Weights of a small mixture-of-experts language model, trained from scratch on English Wikipedia: vocabulary 50257, a sigmoid router.
Below are experts of layer 3 (counted from 0) of a mixture-of-experts language model. Rows are named router (the router's row for the expert), down (a neuron's output weights, with its number) and show model dimensions 320-383. Each number is 128 + 24 x the weight over its row's rms, rounded and kept within 0 to 255.
After each expert's rows: "comes before" lists some tokens at least twice as common just after its tokens as in all text. This comes from a sample of Wikipedia text that the model never trained on. Tokens count by the router's weight.

# expert 28
router [108  90 131 147  74 154 129 178  99  97 143 175 115 129 105 121 130 121  99 173 149 143 132 138 138 126  92 121 139 166 174 119 193 104 131 157 159 131 159 113 127  87  97 129 105 110 120 125 136 140  95 126 113 111 100 122 107 128 168 127  87  98 107 127]
down0 [115 158 129 118 140 127 132 121 165 126 142  97 113 117 154 136 162 118 123 136 124 123 117 119 183  95 119  94  62  68 101 124  95 142 128 109  99 131 135  91 141 138 141 122 132 127 151 112 104  65 130 106 130 114 184 100 105 134 128 101 137 101 131 157]
down1 [ 88 126 126 148 145 112 179 148 154 128 144 157 114 100 124 129 105 148  84 142 102 145 139 114 113  96 124 129 155 119 136  90 129 123 171 109 127 159 139 131 121 127 131 116 161 174 152 160 121  63 137 133 158  96 166 130 165 150 160  87 128 150 149 143]
down2 [ 26 112 141 138 110 165 115 125 146 120 132 106 117  81 139  77 164 138 118 119 143 141 174 113 133 112 127 100 110 126 134 128 107 147 129 127 135 155  88 121 142 131 123  63 121 135 125 144 123 126 168 148 127 111 106 136 149 146 140 138  91 117 108 117]
down3 [126 121 154 163 144 140 110 115 163 106 107 131 138 104  93 134 102 138 115 143  84 146 132 144 152 119 133 110 127 127 138 109 136 125 128 150 119 154 136 143 161 123  82 123  89 152 160 130 156 123 114 109 140 131 134 110 150  88 105 145 121 134  96 150]
down4 [108 138 131 119 166 126 148 119 115 160 156  99 125 130 120 111  93 115 117  93  97 165 166 131 183 146 158 135 154 108  94 121 127 106  93 127 126 141 108 137 182 140  83 142 140 115 149 140 126 131 166 131 140 114 129 157 156 118 147  90 131  97 138 139]
down5 [108 155 163  70 148 124 135 140 130 132 148 129 117  90 137 150 124  97  91 121 134 120 133  90 123 120 118 119 123 143 104 123 111 138 107 120  99 122 114 146 155 110 139 128 147 120 124 149 115 122 123 131 142 122 156 115  81  94 101 144 150 169 156 151]
down6 [136 139 161  63 115 124 134 121 116 106 120 114 106 119 110 153 152 139 152 129 113  99 120  65 113 124 109 111 110 169  73 120  80 161 105 125 119 114  74 124 146 114 139 111 134 136 135 141 159  91 131 137  81 140 149 112 105 116 155 106 128 101 119 101]
comes before: "0", "7", "5", "8", "6", "4"

# expert 8
router [140 142 156 125  72 141 154 141 100 163 133 171 154 187 117 101 114 130 120 125 109 130 155 174 145 105  97  89  75 117 127 125 129 109 148 150 109 125 160 180  71 102 154 130 108 112 163 151 110 140 125 118  82 126 155 122 175 146 176 153 144 121 108 150]
down0 [135 111 187 135 122  96  95  90 126 140 139 155 170 152 145 199 155 175  98 120 108  72 143  96 111 137 113 134  93 118 131 135  96 159 134 128 179 136 164 159 110 146 110 133 163 114 118 150 123 151 108 137 129 128 137 110 123 141 135 140 135  94 113 146]
down1 [125 147 107 114 141 146 140 146 157 121 144 176 156 170  89 137 141 148 176 143 153 150 169 134 149 113 159 136  99 127 106 113  96  71 129 151 149 116 153 108  87 150 171 132 119 110 132 134 137 131 143 144 131 107 124 122 138 109 122 129 154 125 156 111]
down2 [114 137 146 161 148 165 151  85 149 124 119 150 136 113 136  86 123 116 151  95 136 134 111 100 112 127 155 169 125 139 158 137  84 132 147 118 136 169 109  64 141 134 127 134 131 126  92 143 127 112 147 106 153 133 149 141 124 141 109  84  85 148 110 128]
down3 [144 126 113 132  83 127 107  85 136 155 151 160  95 169 107 129 168 101 121 157 120 167 178 127 111 126 153 109 139 123 104 119 139 159 136 123 130 105 125 143 123 141 135 157  66  81  90 129 136 136 124  73 138 147 143 154 123 118 101 123 124  62 147 126]
down4 [162 102 137 138 154 132 141 148 134  96 126 128 103 172  84  82 152  84 140 122 155 146 168 127 106 124 100 189 107 122 176 100 163 144 118 154 100 112  77 113 139 187  99 144 174 118 124 138 130 136 103 134 118 163 145 140 128 142 170  80 113 133  93 122]
down5 [120 111 101 146  88 142 150 145 136 109 139 169 134 144 126 120 126 137 154  71  85 129 144 119 145 112 152 114 116 150 139 118 103 135 146 150 102 140 159  88 108 116  92 119  98 101  83 181 119 176 114 112 106 144  97  94 104 118  98 180 110  99  97 122]
down6 [147 106 100 117 153 142 120 106  86 100 151 129 114 146 123 176 119 122 148 114 128 110 154 127 111 156 132 122 126 166 124 135 158 128 137  91 108 145 114 107 108 123 121 129 138 142 106  84 123 147 126 108 189 126 146 148 165 163 122 143 109 171 136 110]
comes before: " of", ",", " and", ".", "\n", " in"

# expert 17
router [151 158 121 195  75 154 111 142 124 161 127 142 124 141 126 104 134  86 151 119 123 137 149 159 146 107  99 122 162 135 112 112 172 115 104 141 155 136 151 109 131 131 106 125 134 130  91 148 155 109 110 122 106 118 126 123 147  81 130  59 120 172  85 141]
down0 [ 90 134 139 106 147 104 100 112  90  92 146 110 146 146  97 131 105 121 104 120 137 140  90 118  72 111 144 106 121 121  96 113 129 153 128 124 105 120  86 134 107 148 142 129 132  96 122 133  97 101 146 179 171 116 134 155 114 155 151  82 131 164 168 151]
down1 [133 113 136 149 150 167 129 131 114 143 135 126 123 161 130 139 175 133 113 127 128 128 156 136  85  85  91 124  93 117 101 146 127  81  98 170 147 128 139 137 142 129 114 147  93 159 137 110 109 132 140 111 135 144 138 148 153 106 140 116 203 146 106  78]
down2 [120  97 113 128 121  91 145 122 139 133 123 145 153 152 159 147 127 164 132 144 110 142 123  95  85 134 150 121 131 151 154 135 122 124 164 105 123 129 147 120 143 138 120 120 113 126 114 118 112 106 114 155 162  95 127 141 106 118 140 107 162  97 100 157]
down3 [147 140  92 128 111 133  98 102 127 131  77 101 137 119 120 150 125 107 123 101 188 126  97 161 138 118 124 129 143 150  69 125 135  95  88 126 109 153 141 134 128 125 151 177 132 127 150 105 166 129 108 135 119 149 120 133 133 160 141  90 120  95 111 126]
down4 [145 185  86 137 152  89 103  91 142 135 102 137 132 141 116 136 153 110 162 131 106 156 120 157 133 139 128 163 136 146 139  88 117 114 163 111 133  88 106 106  75 141  92 147 118 135 134 127 137 163  99 133 161 124 129 111 108 125 131 132 148 132 146 117]
down5 [156 151 144 117 167  90  96  72 126 161 151 158 118 142  72 118 131 120 153 145 128 137 138 161 188 143 187  98 101 122 136 131 126 125  85  71 108 131 136 123  90 144 113 141 121 157 120 158 145 124 144 131 137 148 114  99 135 124 131 106 160 124  88 160]
down6 [130 135 158 135 141 139 129  87 113 141 154 111 146 151  95 114 148 113 159 146 127 158 116 118 118 193 117  83 160 111 162 137 119 121  83 127 125 134 134 100 132 148 155 130 136 154  57 171 112 157 114 153 151 153 119 178 121 128 128  75 177 100 114 173]
comes before: "201", "1", "200", "0", "2", "3"

# expert 27
router [127 110 110 141 137 150 116 147 127 155 131 145 117 108 135 111 118 127 118 129 146 126 163 136 151 146  98 164 133  94 116 163 139 146  97 179 148 113 154  88 141  94  95 139 140 132  99 138 133 145 127 154  89 145 105 117 132 109 156 135 102 122 122 105]
down0 [ 89 111 122 115 150  97 158 141 115 144  87  73 160 108 129 159 134 146 121 132 145 132 131 123 135 143 122 132 110 154  71 155 185  83 101 148 133 167 137  90  89 130 133 130 103 124 133 115 119 131 106 136 135 187 133  92 141 119 128 157 113 160 105  95]
down1 [122 169 112 163 109 159 191  78 136 111 121  98  91 147 130 130 135 100 139  99  94 163 159 111 157 110  91 118  85  86 107  17 141 177 132 134  75 156  92 172 152 131 143 136 111 110  76 134 134 127  95 122 122 128 144 125 114 113 135  99 114 134 132 137]
down2 [131 118 131 118 104 137 109  98 127 150 148  75 160 145 151 117 123 141 105 161 127 137 164 109 101 118 114  79 174  99 156 141 135 130 130 145 109 131 150 122 151 131 179 155 103 140 109  96 164 124 139 146 137 114 133 151 174 201 119 101 137 128 120 124]
down3 [130 105 123 130 164 130 137 121 115 148 141 135 164 122 153 131 171  99 147 157 119 134 111 147 112 145 124 137 128 102 154 150 115  85 121 136 134 129 142 120 126  99 133 142 110 105 171  97 116 145 180 160  84 115 135 127 146  89 113  74 113  94 123 143]
down4 [124  96  89 182 120 111  89 120 129 144 140 151 108 115 160 122 167 118 123 111 140 157  86 123 139 110 126 128 146 133 107 139  77 142 118 112 151  99 126  91 130 111 112 131  78  88 166 147 141 149 154 107 114 112 105 133 106 166 129 144 101  98 154 172]
down5 [ 86 114 108 138 152 110 163 149 143 148 143 109 118 105 129 116 161 135 150 132 146 131  95 178 108 137 161 144 115  80 119 119 170 183 126  89 133 111 114 126  96 153  94 139 118 164 134 113 129 139 144 138 124 167 141 108 141 130 125 115 144 129 149 155]
down6 [119 107 120 133 161 131 161 106 103 127  99 138 124 118  93 131 152 141 107 158 122 188 178 141 114 155  99 129 121 149 127 154 136 121 126 128 145 150 146 154  89 115 123 136 126 112 110 137 137 118  89 158 135 122 143 155 127 137 120 132 160 119 154 121]
comes before: "-", "==", "The", " The", "===", "|"

# expert 0
router [144 132 150 175 105 113 133 147 100 122 144 127  86 127 137 137  81 132 132 146 124 128 137 148 110 145 153 162  85 138 154  99 134 136 113 173 108 130 132 145 119 118 121  74  97 162 125 116 117 120  82 117 125 158 153 132 179  79 112 138 110 136  93 138]
down0 [134 147  93 125 129 114 158 162 143 132 179 135 151 136 149 131  86 125 153  96 133 106 135 157 140 165 136 160 148 157  69 120 174 163 142 117 149 116  69 110 124 111 136 157 100 115 125 126 104 101 105 138 155 100 130 161 123 118 116 129 110 139 101 130]
down1 [ 93 144 113 129 145 143 149 102 138 122 144  88 131 100  93 125 150 157 130  96 117 139 119 123 130 143  96 183 129 124 133 126 194 142 150 124 140 133  99 150  88 133  97 146 103  90 162 116 121 114 111 109 147 149 115 138 118 151 176 125 104 121  62  96]
down2 [122 128 128 100 153 103 116  96 128 150 135 147 118 153 115  94 139 132 144 134 160 115 104 105 131 117 156 137 135  91 129 148 138 161 166 158 150 117  70 150 146 130 121 153 151 106 153  90 136 162 139  81 103 164 162 104 136 175 103 110  93  92 127 126]
down3 [ 72 103 142 125 155 123 138 101 194 153 173  97 138  89 121 135 148 103 140 129 106 141 136 129 119  90 157 100 141 114 100 143  76 132  86 144 140 152 151  95 147 110 136 128 104 112  86 146 142 147 169 104 161 123 108  93 104 100 110 117 149 138 103 168]
down4 [134 155 172 152 179 121 171 119 125 149 149 154 134 104 125 119 129 167  83 130 163 118  81 131 143  87 133 134 102 118 158 160 114 142 138  94 184 130 119 108 142 116 147 121 158  98 117 145 130 153 171 145  89 104 148 131 143  77 122 112 124 120 146 212]
down5 [109 115  87 132 175 135 174 124 169 159 123 134 106  90 109 190 175 102 127 140 132 118 149 108 107 119 148 133 169 117 140 161 128 111 155 118 112 134 148 141 125  82 121 151 149 110  98 125 146 133 136 162 104 138 124 163 116 151  81 136  71 144 146 129]
down6 [143 161 140 130 157 149 131 125 153 141 104 160 112 103  96  84 159 128 140 189 122  92 150 127 125 160 166 143 143 109 171 121 137  83 130 160 152 130 147  83  62 153 149 170 115 130 143 108 186 126 166 127 105 113 142  99 103  89 146 132 140 112 139 134]
comes before: "|", " of", "|---|---|---|---|\n", "|---|---|---|---|---|---|\n", "'s", "s"

# expert 6
router [132 136 120 164  83 115  88 129  98 124 149  98  73 140 126 135 129 114 118 128 112 106 138 168  79 114 107 132 156  86 155  82 159 134 147 152 140 121 160 141 119  97 146 145 129 146 114 140 124 119  61 132 148  98 134 135 116 125 106 124 138 135 138 114]
down0 [112 127 146 134 145 139 148 132 139 111 144 156 153 127 120 143 138 109 112 145 132 104 126 130 150 101  76 134 127 128 150 146 165 101 161 143  93 163 151  76 134 145 127 128 126 158 155 136 123 105 150 132 113 125 123 125 117  95 161 135 146 102 146 101]
down1 [138 116 157 109 121  91 133 143 120 120 102 150 120 154 116 118 136 143  99 136 118 171 111 104 142 130 142 111 126 125 134 144 129  72 122 141 103 165 123 101 106  97  75  87 106 113  81 100 128 102 120 134 138 114 105 109  99 129 143  93  88 138 121 132]
down2 [ 88  70 134  84 100 120 101  97 158 167 184 131  85 150 134 109 142 117  90 126 124 127 134 151 110  75 142 169 105 166 137 148 145 176 142 134 128 134  95 161 129 150 119 149 116 140 103 156 144 140 122 123 146 129 121 181  98 116 137 131 153 146 154 114]
down3 [163 161 164 136 149 150 135  84  94 156 137 127 113 142 104  89 108 126 108 133 101 154 125 153 145 149 177 111 152 136 132 107 108 155 140 134 161 113 102 150 130 159 103 138 130 127 101 127  93 143 122 140 146 101  96 146 147 123 118 143 116 140 133 126]
down4 [112 131 120 110 130 120 117 155 122 128 105 126 127 114 127 127 157 123 117  83 155 140 113 124 140 108 129 168 137 105 101 156  91 121 142 153 125 148 146 160 124 133 160 115 157 148 131 112  94  87 104 132 132 123 145 137 145 157  91 116  98 143 109 116]
down5 [121  92 134 162 109 137 141 148 125 134 122 113  72 128 119 145 157 153  90 116  91  98 138 129 112 124  99 130 186 137 157 117 110 135  80 107 130 140 150 169 150 168 118 176 151  86 128 107 141 140 137 157 157  62 105 150 138 104 164 104 119  64 114 118]
down6 [147 138 136 119 117 102 112 117 152  69 107 135 113 160 131 155 122 121 139 117 113 151 159 166 151  94 140 150 114  91 124 112 157 174 132 148 125 116 118 143  80 167  98 159 137  77 128 100 134 135  78 133  92 157 104 128 115 173 123 110 154 138 118 113]
comes before: ".", " |", ",", "%", ";", " |\n"

# expert 13
router [140  97 144 150  84 162  94 154 114 126 103 151 132 100 126 121  87 164 141 161  96 111 172 178 152 103 137  91 165 144 131 116 141  86 159 179 134 148 166 138 121  70 127 117 158 138  98 117 145  88 132  79  81 139 135 105 154 110 156 127  92  75 107 134]
down0 [145 141 116 111 122 127 141 137 174 133 109 114 124 102 140 124 136 131 128 154 119  93 171 110 161 163 114 138 132  89 138 160 123 126  92 156 100 139 134 119 127  98 144 114 148 127 106  77 117 116  80 112 158 155 127 113  90 147 147 135 115 131 142 124]
down1 [156 115 116 111 130 118 103  88 147 112 132 144 156 173 123 129 143 162 167  97 121 101 165 111 133 157 133 172 117 135 100 129 155 119 101 120 166 145 106  96 118 102 169 135 128 154 124 146 117 108 130 113 151 159 181 120 134 152 178 110 109 145 105 106]
down2 [199 145 146 153 139 110 119 173 108 175 166 146 100 150 149 172 149  88 155 108 115 162 160 113 140 151 115 140 168 102 148 111  90 120  70 112 110 126 123 101 112 109 154 153 174 130 129 116 104 140 118 141 149  80 159  88 130 159 151 106 137 118  57 134]
down3 [123 193 142 154 147 118 108 142 120 104 186 119 137  78 128 117  84 164 110 152 126 161  98 147 120 126 150  96 159 109 160 132 161 109 169 111 134 120 136 109 114  75 100 133 157 133 109 110 154 106  95 125 125 125 135 144 118  92  99 113 176  80 123 145]
down4 [120 114 118 129 100 136 161 159  71 141 179 144 160 105 118 113 122 171 106  96 147 158 104 125 106 165 118 101 127 133 159 127 105 102 114 101 132 126 138 130  95 116 102 103 145 119 129 142 112 140 111 140 110 128  99 110 129 118 158  85 138 147 137 119]
down5 [119  96 139 142 127 133 134 169 112 114 109  87 101 104 125 111 135 148 135  85 163 102  91 154 101 111 107 170 129 160 133 163 151 122 148 113 140 155 115 118 143 140 117 125 115  89  94 133 135 152 167 123 132 130 128 142 155 134  95 151 146 177 103 127]
down6 [141 134 155  83 124 147 116 118 139 110 155 137 149 124 125 125 155 144 102  83 191 149 145 144 138 150 135 130  67 126 127 115 141 178 128 128 132 148 121 125 125 148 103 129 129 102  88 168 147 148 119 116 155 121 188 129 146  96 178 132 154 124 103 123]
comes before: " ", " the", " he", " and", " The", " a"

# expert 30
router [148 161 123 163 131 122 117 142 101 104 113 134 131  98 127 126 119  98  81 120 143 138 163 147 122  88 138 109 140 129 131 109 158 147 100 129 106 137 108 148 116 156 129 106 142 177 145 133 135  94 131 114 120 124 136 144 127  56 148  75  95 142 141 105]
down0 [126 147  78 138 127 121 138 174 145 109 116  79 120 119 157 143 112 172 110 176 163 119  95 149 155 133  88 149 126 152 151 130 133 126 162 119  81 136 134 131 140 115  88  85 151 168 145 133 123  98 114 171 111 127 121 124 150 150 142 147 145 153 123 124]
down1 [126  80 110 142 121 171 115 123 191 151 123 136  71 130 117 111 125 128 145 107 155  68 135 148  80 126 145 112 102  99 115 123 123 177 105 145 154 122 174  69 100 117 150 159  96 150 114  92 127 148 108 132  84 127 163 137 132  73 105 138  94 109 110  60]
down2 [113 146 129 142 147 128  87 126 146 117 129 123 124 104 184 108 110  82 162 105 141 125 131 151 131 117 142 122 124 104 142 161  94 142 154 132 126 132 134 167 112 147  83 115 155 146 148  92 173 135 136 111  80 127 140 119 153 133 137 149 100 105 158 103]
down3 [127  99 140 132 139 156  92 129 137 106  88 142 136 142 104 123 142 144 178 136  76 118  98 121 130 137 122 124 150 138 153 128 162 132  94 130 172 120 135 115 110 139 174 112 164 125 171 129 112 119 146 126 112 105  92 131  99 118 110 151  92 121  70 151]
down4 [168 146 161 153 104 134 115 126 129 118 122  87 127 111 135 164 115 140 129  70  94 151 114 100 134 136 123  84 160  94 118 105  95 149 136 112 137 101 151 105 118 109 129 116 147 139 136 112 149  90  85 145 165 132 116 141 120 112 126  87  91 140 124 112]
down5 [168 104 122  91 131 167 120 110 154 151 122 114  87 105 145 129 177 120 151 161 131 113 152 118 148 146 145 140  71 104 109 175 103 128 139 103 161 138  94 122  84 123 145  87 173 145 104 134 122 134 115 113 119 111 127 129  71 140 103 162 169 103 139 117]
down6 [146 163 118 129 111 111 124 135 148 106 141 131 128 151  79 122 109 138 124 142 129  98  95 107 116 151 100 136  97 134 148  99 153 106 101 138 158 135 113 114 152 129 104 124 155 136 137  90 159 143 140 138 138 104  87 108 145 160 132  51 115 157 124 190]
comes before: " the", " a", ":", " an", " by", " well"

# expert 14
router [132 134 129 131 121 123 125 125 108 145 128 157 133 155 109 125 113 137  86 166 138 138  97 169 138 148 115 120  77 144 150 130 136 112 130 202  95 124 138 112 105 102 144 129  98 142 153 100 144 147 135 106  99 131 151 112 138 130 156 154 107  97 121 118]
down0 [134 110 128 160 150 125 133 136  85 131 125  69 159 147 140 121 161 107 117 169 120 106 139  85 155 115 108  98  96 139 132 123 147 191 154 155 157 131 144 151 107 156  74 133 105  70 143 107 146 143 144 153  96 136 107 108  86 151 133  87 114 115 123 122]
down1 [134 173 137 185 128 126  95 107  86 137 105 126 158 110 147 118 119 123  91  70 116 128  90 127 120  85  71 130  79 146 118 116 130 127 128 132 113  87 131 123 162 138 161  96 127 121 107 145 105 163 162 145 141 126  96 121 131 129 148 129 104 127 129  91]
down2 [122 124 157 138 113 125 121 150 126  79 123  95 127 153 138 170 148 137 129 123 120  86 172 119 130 107 129 149 139 151 144 120 113 112 125 122  79 140 124 122 105 108 130  73 121 107 142 135 115 118 162 105 158 117 110 128 112  88 128 134 120 141  99 133]
down3 [111 172 138 106 109 125 145 136 138 163 139 149  75 127 123 101 180 143 115 116 173 145 106 133 122 139 154 113 134 119 134 106 139 126 127 163 108 139  90 143 147  88 128 127 125 152 114 104 128 117 157 139 134 109 138 146 130 161 165 154 111 150 152 138]
down4 [126  97 139 165 133  87  96 116  86 120 176 142 105 148 119 118 150 106 141 130  68 127 132 130 100 119 158 122 103 164 144 131  76 167 132 106 142 120  93 133  91  94 128 150 124 161 144 127 178 142  97 132 143 131  98 119 137 152 120 100 158 109  86  75]
down5 [154 124 135 130 148 100 132 107 120 137 103 147 138 101 163 118  80  96 107 139  99 163 135 150 112 133 140  82 136 103 100 155  78 106 124 117 172 116 111 128 120 107 117 134 114 146 110 126 144  72 137 163  90 145 150 146 143 139 136 129 108 118 153 108]
down6 [125 125 145 136 136 130 120 123  81  84 119  99 151 136 129 154 108 105 117 130 137  96 139 136 130 140  89 129 108 126  99 171  81 156 134 127 118 129 122 150 120 148 139 113 127 112 150  93  95 152 100 146 150 168 126 123 147 108 126 161 156 128  90  87]
comes before: ",", " (", "\n", ".\n\n", " was", ";"

# expert 15
router [200 115 128 127 107 129 114 120 107 115 109 143  55 115 155 136 164 124 121  91 126 137 156 137 117 102  78 112 146 103 126 112 161 128 106 181 131 118 146 143  85 112 111 120 133 157 117 118 140 125 160 123 141 123 122 157 119 162 138 116 120 131 133 134]
down0 [131 119 156 121 132 132 132 124 133 113 124 126 100 118  89 138 135 109 122  96 155  56  83 128 101 133 106 161 106 116 110 117 111 205 151  94 137 138 135 103  97 136 147 119 163 110 134 162 101 136 132 108 162 154 153 102 129 114 164 111 147 113 128 123]
down1 [138 138 120 146 122 115 134 144 136 108 124 122 118 150 149  92 139 177 138 156 115 133 115 136  64 145 132 130 169 149 127 133 150 121 126 167 123 124 132 120 142  99 113 150 156 127 139 123 153 113 121 169 156  36 110 129 132 144 166 152 144 122 184 142]
down2 [130 132 141 151 146 132 149 137  48 123 104 119 138 142 135 129 116 141  71 153 140 107 103 116 120 174 122 122 101 115 147 126 124 114 142 125 105 145 129 146 155 137 132 127 161 133 169 159  91 123 185 130 144 159 109  91 136 143 154 135 105 130 116 179]
down3 [132  95  98 136 150 144 116 117 130 139 102 105 105 126  83 135  96 165 166 111 143 125 151 108 144 124  77 142 101 116 142 129 113 126 113 166 117 124 103 151 182 188 112 115 130 166 143 127 149 115 138 149 110 153 102  82 103 132  96 110  93 121 109 113]
down4 [125 122 123 114  84 117 118  94 115 151 134 110 153 132 155 102 116 130  91 103 142 151 126 154 122 114 135 142 115 128 135 136 138 131 151  90  96 134  99 149 116  83 125  97 109 106 134 110  87 115 112 144 152 100  70 123 155  98 145 121 122  95  83  99]
down5 [142 133 128  91 110 118  59 139 167 122 147 117 150  83  90  86 170 103 140 152 111  90 160  72 139 111 102 107 140 134 107 181 147  89 117 122 150 153 154  96 145  88 151 116 171 115 139  90 151 131 153 103 139 149  96 110 127 140 167 173 123 108 150 143]
down6 [ 95 167 120 111 117 121 122 122 127 146  98 139 147  80 134 127 108 155 105 142 137 157 125  92 153 107 119 155 134 173 133  78 113 146 152 139 129 136 128 141 126 108 107 172 130 124 104 128 112 112 160 120 123 155 116 150 110 154  80 134 136 139 137 121]
comes before: " ", " and", " was", " which", " but", " is"

# expert 7
router [151 152 167 131  96 102 120 143 100 131 139 140 152 134 122 129  96 120 109 118 146 104 152 170 131  89 141 112 150 161 105 102 143 122 113 153 136 113 134 129 124 108 140 142 198 130  97 107 112  59 136  85 107 113 138 146 131 115 148 101 120 121 116  88]
down0 [127 127 126 149 180  82 123 113 134  91 124 121 142  83 149  71 137 111 109 152 104 145 127 131 123  98 136 134  89  81 126 150  80 122 138  98 135 137 120  97 128 129 134 134 143 143 142 116 143 111 114 124 152 143 152 107 119 171 120  96 138 123 153 107]
down1 [122 111 117 119  92 187 127 118 107 170  91 150 168 170 135 118 129 129 144 145 155  89 134  95 153 130 157 132 158 106 136 109 110 136 123 136 137 138 130  89 158 135 129 113 141 157 117 142 117 140 154 117 106 126  96 113 156 173 145 168 107 130 134 101]
down2 [127 156 130 120 137 176 113 105  86 111 141 152 151 118 158 121 108 163 145 159 137 107 143 112 131 109  86  91 147  93 121 146 109 132 145 113  99 152 132 153 132 100 134 159 141 141 102 103 130 131 134 122 123 154 151 129 121 117 134 117 133  89 133  91]
down3 [118  97 148 130 114 119 112 111 116 130 115 112 156 116 104 116 125 162 164 122 109 136 145 150  95 148 164 122 141  95 128 132 139 106 149 156 161 123 177 138 163 146 145 121 153 113 134 113 138 107 151  99 131 153 118 143 106 130 113 117 149 138  90 109]
down4 [144  92 102  81  90 142 133 125 189 127 109 138 154 158 131 113 127  95 126 153 119 133 108 103 144 162 110 145 164 153 120 159 128 140  85 126 122 138 128 124 120 124 151 106 168 140  87 134 131 117 143 117 137 129 108  98 138 118 133 150 149 178 143 127]
down5 [155 114  99 133 139 168 129 119 157 152 109 139 125 138 142 131 166 119 140 176  93 125 133  94  87 124 128  87 143 127 127 119 146  76 136 156 156 152 131 132 102 106 109  74 115 100  82 139 103 132 122 123 116 119 137 100 117 125 174  75 114 128 140 156]
down6 [138 137 139 124 160 118 147 122 145 159 121 108 125 120 146 142 124 110 137 157 110 171 126 113 105 136 138  68 165 131 138 186 147 155 180 166 124 169 150 106 109  96 134 104 150 155 138 134 134 146 118 127 127 127 127 134 115 123 113 134 124 152 151 115]
comes before: " ", ":", " \"", " No", " —", " %"

# expert 3
router [132 117 154 175  98 150 142 125 137 104 106 133 121 141 167 123  90 146 137  95 124 117 104 160 119 152 105  92 148 136 107 124 172 125 123 149  95  95 132 139 118 133 126  98 125 120 168 137 127  88 138  76 109 120 180 149 160 143 152 135  74 113 127 116]
down0 [108 142  88 143 148  93 122  84 140 140 141 128  95 158 104  98 153 126 108 133 166 130 105 131 136  98 136 129 135 179 119 101 127 104  99  99 119 125 129 143 122 108 122  98 144 125 121 135 147 115 148 127 105 144 128 135 129 133 162 115 113 123 133 140]
down1 [126 183 122 148 111 178 100 141 121 104 110 172 201 119 148 129 139 120 178 112 124 133 121 123 145 118 146 127 106 122 123 160 103 101 111 130 139 109  71 118 107 158 122 102 162 139  98 118 111 115 206 141 131 150 137 138 154 172 102 153 123 151  63 113]
down2 [136 104 129 135 149  99 134 127  97 112 121 137 150 140 117 128 121 106 113 140 131 147 101 100 123 165 163  88 125 120 147 137 170 130 126 133  94 135 127 103 110 158 117  98 109 142 131 154 116 117 122 120 154 122 164 125 113 136 184 107 134 128 144 112]
down3 [137 139  97 133 162 107 124  88 111 162 133 121 102 126  85 118 133 113 106 165 131 114 115 130 112 121 118 110 144 121 143 151 137 154 127 116 122 126 122 100 143 127 132 147 171 133 114 137 149 141 161 102 150 146  94  82 135 103 127 101 115 155 190 145]
down4 [151  94 109 140 127 163 145 140 139 108  90 159  95 133 133 148 139 147 126 138 103 103 122 121 178 150 151 108 123 119 172 117 126 149 120 119 123 141 104 137 144 166 140 115 131 120 104 118 162 137 129 116  73 127 156 112  69  91 125 136 120 139 106 119]
down5 [139 147  77 105 174 127 103 159  80 148 139 103 107  98  80 112 111 152 141 147 160  98 102 139  82 192 109 146 123 113 144 130 147  91 116  95 128  90 116 105 182 140 149 130 134 112 155 181  88 112 176 133  86 127 113  75 128 126 130 140 129 180 154 103]
down6 [ 70 164 105 117 143  72  82  97  86 144  92 127  93 152 125 120 130 141 129 162  91 105 152  99 118 123 160 135 108  93 123  97 130 128 121 116  97 135 123 103 146 123 116 173 120 151 166 156 144 140 103 150 123 145 120 100 117 115 130 130  77 117 145 104]
comes before: " the", " a", " his", "′", " their", " this"

# expert 5
router [141 110 138 144 115 123 152 156 137 156 109 113 103 167 139 128 147 190 117 141 138 108 106 176 118 114  99 134 127 151 173 110 165 115 131 172 104 146 135 139 112  93  89 110 140 180 156 114 130 124 162 123 116 144 147 108 140  85 121 103 133 114 142 138]
down0 [ 79 110 124 113 159 155 129 148 113 111 128 139 106 106 119 115  92 119 122 133 119 149 155 143 120  97 105 131 163 103 131  96 172 127 141 104 119 137 117  86 113 136 112  85 113 164  93 143 135 115 138 104 141 172 149 143  97 144 141 114 113 141 144 121]
down1 [158 113 177 117 101 154  71 128 135 131 170 132 124 116 139 161 103 153 111 106  95 130 124 218 106  93  93 115 142 133 151  93 130 143 128  96 132 124 110 158 109 109  96 166 185 181 144 156 123 116 149 117 108 120 175 142 127 122 159 111  99 154 127 112]
down2 [111 156 138 131 151 148 137 157 131  98 135 139 148 139 134 120 137 169 128 150 120 161 138 130 154 102 106 157 127 140  95 163 148  98 159 142 125 131 121 104  58 129 131 101 170 135 133 120 149 117 137 144 142 100 108 114 127 108 142 118 136 102 158  84]
down3 [177 117 142 126 137  87 125 109 143  97 134  97 119 109  99 147 138 138 148 112 102  71 129 130 104 159 144 127 153 139  87 136 143 152 103 151  99  97 112  85  72 122 100 144 115 113 120 127 142 142 117 155 192 108 116 160 155 125 126 124 102 137 144 126]
down4 [141  88  82 108 130 113 163 113 128 105 120 128 109 114 184  97 111  85 150 119 105 132 132  97 114 111 113 134 133  90 131 116 156 130 112 143 156  88 147 136 115  97 127 126  86 102 111 141  92 121 145 177 130 136 140 115 147 136 146 136 186 111 122 136]
down5 [ 99 149  94 104 155 109 111 130  71 118 112 120 123 101 114 103 116 106 141 127 160  84  84  93  93 134 107 125 115 147 193 142 110 104 123 110 113 116 129 101 135 130  90 108  79 120  86 108 108 117 180  92 135 183 121 119 119  94 121 168 111  90 141 141]
down6 [164 118 162  83 101 105 145 129 136  88 120 112 115 112 150 139 124 129 119  99  91 123 137 133 134 106 131 102 173 142  73 123 118 157 104 133 147 109 138  98  82 137 127  91 102 112  92 145 143 118 132 111 158 140 122  71 126 134 149 143 168  97 145 119]
comes before: ",", " |", " (", "\n", " and", ".\n\n"